Weights of a small mixture-of-experts language model, trained from scratch on English Wikipedia: width 224, 8 picks a token.
Below are experts of layer 10 (counted from 0) of a mixture-of-experts language model. Rows are named router (the router's row for the expert), gate (a neuron's input weights, with its number), up (a neuron's input weights, with its number), down (a neuron's output weights, with its number) and show model dimensions 112-223. Each number is 128 + 32 x the weight over its row's rms, rounded and kept within 0 to 255. Numbers have three digits each.
After each expert's rows: "comes before" lists some tokens at least twice as common just after its tokens as in all text; "mostly gets" lists some tokens that are sent to it at least half of the time. This comes from a sample of Wikipedia text that the model never trained on. Tokens count by the router's weight.

# expert 77
router:136137102118100142064150111186170160138178148184162087166097095145152217102069150113166131109110093126112070160076170162156158106105117109104166165130105152112173110137078158093123057088133186091101097154151156159130107185107102182117126113117158140105174169121108155144133101097150137093135145073161080168152149083092156159155106114116
gate1:092171110101201135131157162078170144079132066053156120118132132175167083108075101113109135210118097154115138104179164128140123178033153136114139099166095096079114028083136137108107096153070138099105143149104131104114202117109091137193096154150144115167076163128188064113139107109128097138145151087145162125119136105086118114150135121136
up1:181051145136078117127094072144092136176144142214107190142176122073099103135188121162148129060117134098140111134073100166077117081180085131156144111126132184195129204188163134146158128101149114157167124142143144148142100143145178132076159101129117144090121109113085210154091159142138158143115095132177088105096132126114162165145160139094
down1:116093117122152138163158100159099104067088131134174171161146125141138111116141165143107099102130143140168134152099148107154099134124118111150140087108172120122148124121172171066108187137077178126180033140151129146129124117158060131077120161156091132149128103096150137095181117099145151181207121114140050142134164136149150093135074135101
comes before: " (", ".", ",", ".\n\n", ")", " in"
mostly gets: " mm", "illion", " minutes", " million", " century", " mi"

# expert 247
router:179095099113108177111136125171127144110184157146159123175110083151119164080112147090150112113109115101085070161082151150134158075107115103088161155162091167090170129145130173124067073127135142095101063165179186121111130149091118140077125116101176131124174165095067183139142103080150135142156165085184102160129177120102163159180113092088
gate0:062096129134101158107133113123097086133164158155130131067117096125112146110112127117155110149118161163089162079101071159146093072129092104141151106213109069145160157112135153109144172109209096116105128130126119125184130130160179085118119143130162151147108138111174112115111078165054132086090063110162115100067160130140087062178102137087
up0:131146116108154171153152124097125147114089164083108145179125131080129168136099189134103190126118114085041131122154142192065089151098113129146119141110157101148140141091098114090158146116162068171162131127108057149132143160123123085087122104080134146155110124097132142152110172087074141108133081096109104186135128097069072198165142116154
down0:136076126068135145147109116123144098109083125142145117122127156133130169149149130081179151081117143118151156140097152133042101187164155185149113167173124123110175176090135207125180145173089119128108122123179099093142173086087112117132114122171177096104157169133166154142154168103184091122147121111091148102133124129123119071135135084096
comes before: " |", "0", ";", "–", "9", "',"
mostly gets: " Apps", " ended", "″E", " finished", " gradu", " NE"

# expert 176
router:143127106100108176132167131141178154111175173178127097150097085175133154102102123134157094088118101134081098162118154133130166093098108100076141164141088121120164133152074155118104098108107155088101093189158137164105088149113079148122079080092148137104132193115065159165128118086167151115161094111197103144121139106105134146202108105106
gate0:114099089096141107121172092128150159201184105107114131154111127095145167144111148105122128193180093099139082168155134134078173094140156090099102125117118117120183117093109104094111142099119114128036101128127135103145133193123123115128197052089139111170175063123135147135179116060109135082095153114177121107147122111110137087074152043142
up0:150108156149098171098123144150083137083068148155146117096114081128093143122126105135137109109064168154134162093103156127139079133140066161111208168153122152146087115147123138101144120135158161134145131121147094156127094088133103143115085192137116195088118220145132116124109110188148150149185110139089129168117170135113121154142114193105
down0:132169142094189113060094163074134170149122159118103102132127113129131142083146118194101131122125131111135147137153124146143134116114098224097125137106168160112123179153145126134098128148074140137186151136134090117158137083109124093184102109150143188100114143175159119178148164135183134088085092143101148140093119110154106155104153172124
comes before: " ", " of", ",", ".", "ing", ".\n\n"
mostly gets: "°N", " car", " Episode", " match", " aircraft", " bus"

# expert 164
router:141091109086125171090149078160167163103173180151147124161070084146132166087103176072146116066113076094102071154101158125159143074100115105068161125142073143095180096129086156066107071122141167101093116160141139154115155151089100135104081101112156121080156197099083150126180075108165146085148143077139099169165150086119152171163081110070
gate0:125077105053157189130096182113148079163087136116112122129142176113129067132077048130101132116167104079071156117173189146046164141136100111125132159143141137198099174077101127171118127117124099124089121123103103078158163182151113164122139108115098105131147163064081151060157103156165133174140138094195168124134083113117128124067164116136
up0:082158188138070083135153172171137185190205087049146161172124048141103075156061166158070146181140126145120156069065114132151119118098113168159142123145108086099135095114084080111141081173124129101110126172185120117154103134100159127148069106159141173105133147172157139155093117069135063144144079155127112110126101132140125087125124139131
down0:155161091102125117139115171102173093116087113083120142171103132118094162087148251107074217092177104137109143114171122125082140138081105145117122108091112089137084118149115094069184100109161120132087144139130145077135094097137183127146186112100149110135133112090110126125117182136106126157123136162110126151111101115058168134114181097104
comes before: " to", ",", "ed", "ly", " from", "–"
mostly gets: " due", " moved", "″W", " want", " led", " returned"

# expert 37
router:145112139071105158092139098153167129099195153170162086138089107133160143091107170121142115106117106112097094180081145158131169100139068094119135140118104167074135106150079161122087098090119151095090087152156174148110075133082082142076082093107171182115153176104121161140130134073124171165179168058140114193143151100090155172143117118102
gate0:150177142178163129111108053088118148152145177090161198174164215150069088134151149146149143135131142125143149136089183136108163106107153102066160133116144179123137133157136181163099126175156099125118127148184160108157084187104162136106100162150141110150095102134112106107076138139146150198124104104182137158125080156115102068130124143170
up0:114166097133127175120093096151116149196114176105114134145147196104120117176143072125141106111172130096151098100073150113109181139126124140106132144121139082144101163172152203162122115126170116138127118065198107083132124123140181113102119124113190158140158077117146092135108137147140128145098163040161128131121094156082103086153077128141
down0:125140151095130136114074113075107086181180135111126074132115147077132168116105076188114110090123093094125170157152140097129115087110117187084147141104149129065088089152081152138147046163160083097139173157112116142114137147143108149156154132160095132152112111146123126154153137111073125150141075131143169167103142092171094133151086119128
comes before: " |\n", " and", " ", " but", " which", " with"
mostly gets: "\",", " —;", "),", ",", " ±", " advance"

# expert 151
router:158115119109097140111150111163179150116151164139148129163113083223158158150146161093171116099081118105097083159128156173151164080121098109105159167098068139125122122158102116098108094108165177085089079136143139166097132176098108141109109107092177145113209161083110139154155109103176162116177114106176143170138150109111131151191125123099
gate0:060081138166109081094144161138122128146172083087099134122123067165137133114149170193093186121152104136104120148168097082106112168145108077109069217108090135105181116114147126153144117133149154095158125160095120201093136106055126154106099111109209133145120105101167108135176182119154053141152139119126152145126118115126123081154101093082
up0:063099155166151099124125150144103238137117125110111110140128087160125133062115113142084162098179050112150197162092104116127069142106092107123077188050117136129134113154167119128129076139122145133163143116117141165149153109071125087084144078181168207125104102086139118157153122160166121129171074194124129172108102113131115100084112072117
down0:102113149078113136147102146171130164139156137097154145113125089130157120175121110194186120101162119116109145153127141079091149069158151095146153121099138109200198078113164159138136146137102086152111110136110125107116185094156059138117109154169132118184124121146161074134126125159109136155142118096118133118207118190071075103088133142120
comes before: "0", "9", "2", "1", "6", "5"
mostly gets: " medalist", " separ", "arter", " vill", " Sem", " sem"

# expert 204
router:154104111092111175118159093140132152133183150145156102170125089183141196082085180107133123086107079076075089170104169183120141069071108110091132159122086132109168074166107143123127070107133138069081101165155175156123117134119110171086118092104143136116180179107108154135166105136139165096151100087159095143147132121113156141139100130082
gate0:089076171154068135089101145171180149135135087113151097133145171139111109085129140175133157141128117160118125158118106207084139086140076128198124128093051151134118094154162087137153092141156118149096126121143129130131137141072117106077130119088144132147071085131068108077169103126116093198155128118098164149139153162170168116118154092141
up0:186173086127193113162110132094066103104131178152082162120079088170134140124128081101085072153129139142162139126097176065168101190158207102068103173091204114076104144097090133108123097123087156107141130151133120115114112129161156121134089126131125136106197148170169121172167135148177188076132114130134093137130087091126071132142095145145
down0:139173077137145147175130109185183140161132180128132169105074179133083129043127139095046118144112134132133196103190147132124077153092124160114070126140150124121108138130138175139113139104156152078154122193092140154110138131122104105116087127108118129122128150154105137132154177123064166154153110143144130183134072107131101173083114089076
comes before: " in", " to", " by", " on", " the", " a"
mostly gets: " published", " built", " came", " worked", " continued", " made"

# expert 165
router:160113086112104154124158113181153141084152120176128113163068098179167170115105155091158092078119097117077105160075174119133153095105102092119138170154102157097145128115052144098088099118153129085112024160187149185070076132108089171100105102104200143106150139109081161158145095139153134101142127062158115121136146085128119171167125047111
gate0:118107068103134136094111164102163107138166128068183169158029096133142124121135124143120107129156108117119116148118148173184125118112123135109149142116077152128143090139049146116089099111167146073117134124142100121118119164117102140149175086141169146093114135161110170168146094128132120164146154102202132169182107069165229169144103162134
up0:122156095128076139102084175123164088149149117076183171126059109129159145136134099148143085136144127144101137126132125219153119107102124132131143168113105108144121091118062146107101098124171141092108136127124107147103135183112106134162165129149157148118108121168129184166155094142145141133132178100204164121130105116170212135154119184130
down0:120135061093159159107121156146114133118137167083152122123094127099146142123128085100155162110156135101122180113116206121141151106164149179173154079053182073181151115100159164120142131124192135175154105110144094147087135157166147181140127149110086148109145119099179150138141145123120119103194196078125141141104118113140128168163074136164
comes before: "0", " |", " \"", "ards", "rea", "pp"
mostly gets: " ra", " sol", "fess", " sq", " Turn", "ternational"

# expert 236
router:161132093092086163091132098162168134128165186169135127134097085159157199124100128066170111088101076119107106147075145164105137068108126124109127137145117145139179126157100159097115082078103130090091047166156165136093104150122122183078107133093145143129136138127081165182134130105197157132167145080148125135125156089124185155168094099071
gate0:169148068139106157131117137134105139089179120115199104162129135113123145116092131098207115069140119157115100148055137145075106138110091161154146158120102094115090158157116154086138049054140109079120060150128148096155102145170115157070102095111160178162137164079147137185122112125152164135119093141168068108113139090100125129115132129072
up0:168139094139123144119108188127131091087154168109221160162138138125140122159143081096216152134154128160115107155077180114043110116129137202121115161133133080153089175179140132122129103078132123107121050103088119086151087163169132122124115122067137157157076157138144131154114150145178144102104112121141141100112092122151175089135125148105
down0:135111088152084153133174095092125105081114083043169109103145130097087168178087148130107104149122153156178112161155091117068129147110125111155131138146155133137082194160118034164114074127139093103112149142169122117164134129165126146096060127115088139097152112071168142128062129097104077118149148167080159054134168107126170117129139185141
comes before: "\n", " in", " |", " (", " by", "|"
mostly gets: " oper", " JPL", " born", " built", "idae", " played"

# expert 225
router:165102143084120174102161089138158108108212168164158085149098118133148166076056137116132105096103093093104079157101156148113153109121093108116155166127114190082153095156072152100103084083125170084106119180142149141072083136114072175106116110111143199110152181069121169137137107092116147113174139088137112156146142105082170157166096119099
gate0:178153103134164163172179114182141131110135100111072176111176155161140116127110114098144116137172109062106122112114108173114196183124128098073131146142130142165099146174062124059094095169086130142146109098137168111135111163102188138140097083086130082149148133135074125138182128144145151124123100157176062079095142146108089146094129102094
up0:141170154116141123153134147154121111083102164097071156088136169110123108065123102157083101154171152099130179137139139137063162162181119099103076075127139105167087107110046102078165162197110115143170149122097077070128083141110162138127107077103108058145177128166138145069165144144098084100082051163109125080084131154120071084072167121100
down0:129181112127099095171151125125122099110098095128112124182097184130159148069106127142113106146112110158087063177131107147170089160058171153132130101099091105140086112128124179178162090147186154091172170095053154120113157180115136120102131129137114121154148104129118104140127134161149139128117179138105104108123123099144135113178153138031
comes before: " and", " which", " but", " who", " a", " \""
mostly gets: "\",", "),", ".,", " ,", "',", ","

# expert 125
router:159106108107124148116158072125157136155147147131154098127093088148134190088118153089180093092110102110091092169098159150169118091107082100093168145150111152103158131150102177120112092112108126078111122157155136137067098189106100170121116099103180159134175164095117137145169123081121160146157158096180095131161156112111122177173099113088
gate0:171199099165102127159134114133171099116128123094136085167142155147203139159085149160172163085136119135128113136144153128095124147097142084188127122184070174105143141173110144109106126137154130095097113120163074170139131192094109096074087144106153120197144113146100069115160087066138136112120146079125112140121152146135139145126079159077
up0:131183163155161067180126096094160097170082097085123127134124177092110150105114163170111099142149101138115127137163119143088091161143106109211128122171132114175160158110167086144195197127091109136118164128109099110171188105145095088119125194107096089199145159176149032077128129112102099148114128107117126099131099157175126109102090144127
down0:099136094181136191118069123117081145124140111155108083189112145108163162174174123123129132205097098122107112149083114099098165110086094150144119115142142144155169133124077077148148152108114099098176123186124108125156129117110155140091102112167146098176150116155134116091108182139132120094154117113079179066078121151080146051070140180155
comes before: " ", " a", ")\n", " in", " as", " to"
mostly gets: " being", " be", " days", " was", " get", " been"

# expert 0
router:181059115083070166074129102188161152140143119153127109158090099148140186090132142113164119108094097112049116140071124175103149101113112087095129145130128147078161123168080165123091098113117200115120112139164139170103091157101112130088063089113173174111136155105087133167131086085177151102144144101168091161127150100105180156142112072095
gate1:137145146116098115087056132165151132154108114076146171157071143227094129131067166136121080138208101120124148164171126126098120090131157077127157136131158088154081124148109130106123129131181096064088113093122130161072106141135115159165115135150139152158142112132095162129147096098101172114123158103179180137090099138160104107138120098131
up1:157111088117099107078079163172160147109064104100111192151061161187092121144117153123109102170205137114116159138096092139064102074142186117106188099154176087129070159111099107114159150111173092110109126084103113130099133169134137099150094121142143098147108107153150096099143090124131189122101141073177186165083123141200108104151127131108
down1:111102142115121142143165121113145115057105080151116171227117109104163078139139123108168175157130077137186143180052139139182098137094141203143170043140110187130131085064140155119140128159138145125138151145155104081126144155094091080150162121133103178152116129160125150114182106078171139164092121164132175124148123092043191144175137163124
comes before: ".", "0", "–", "5", "3", "9"
mostly gets: " No", "°", " Apps", " °", " Jo", " Ro"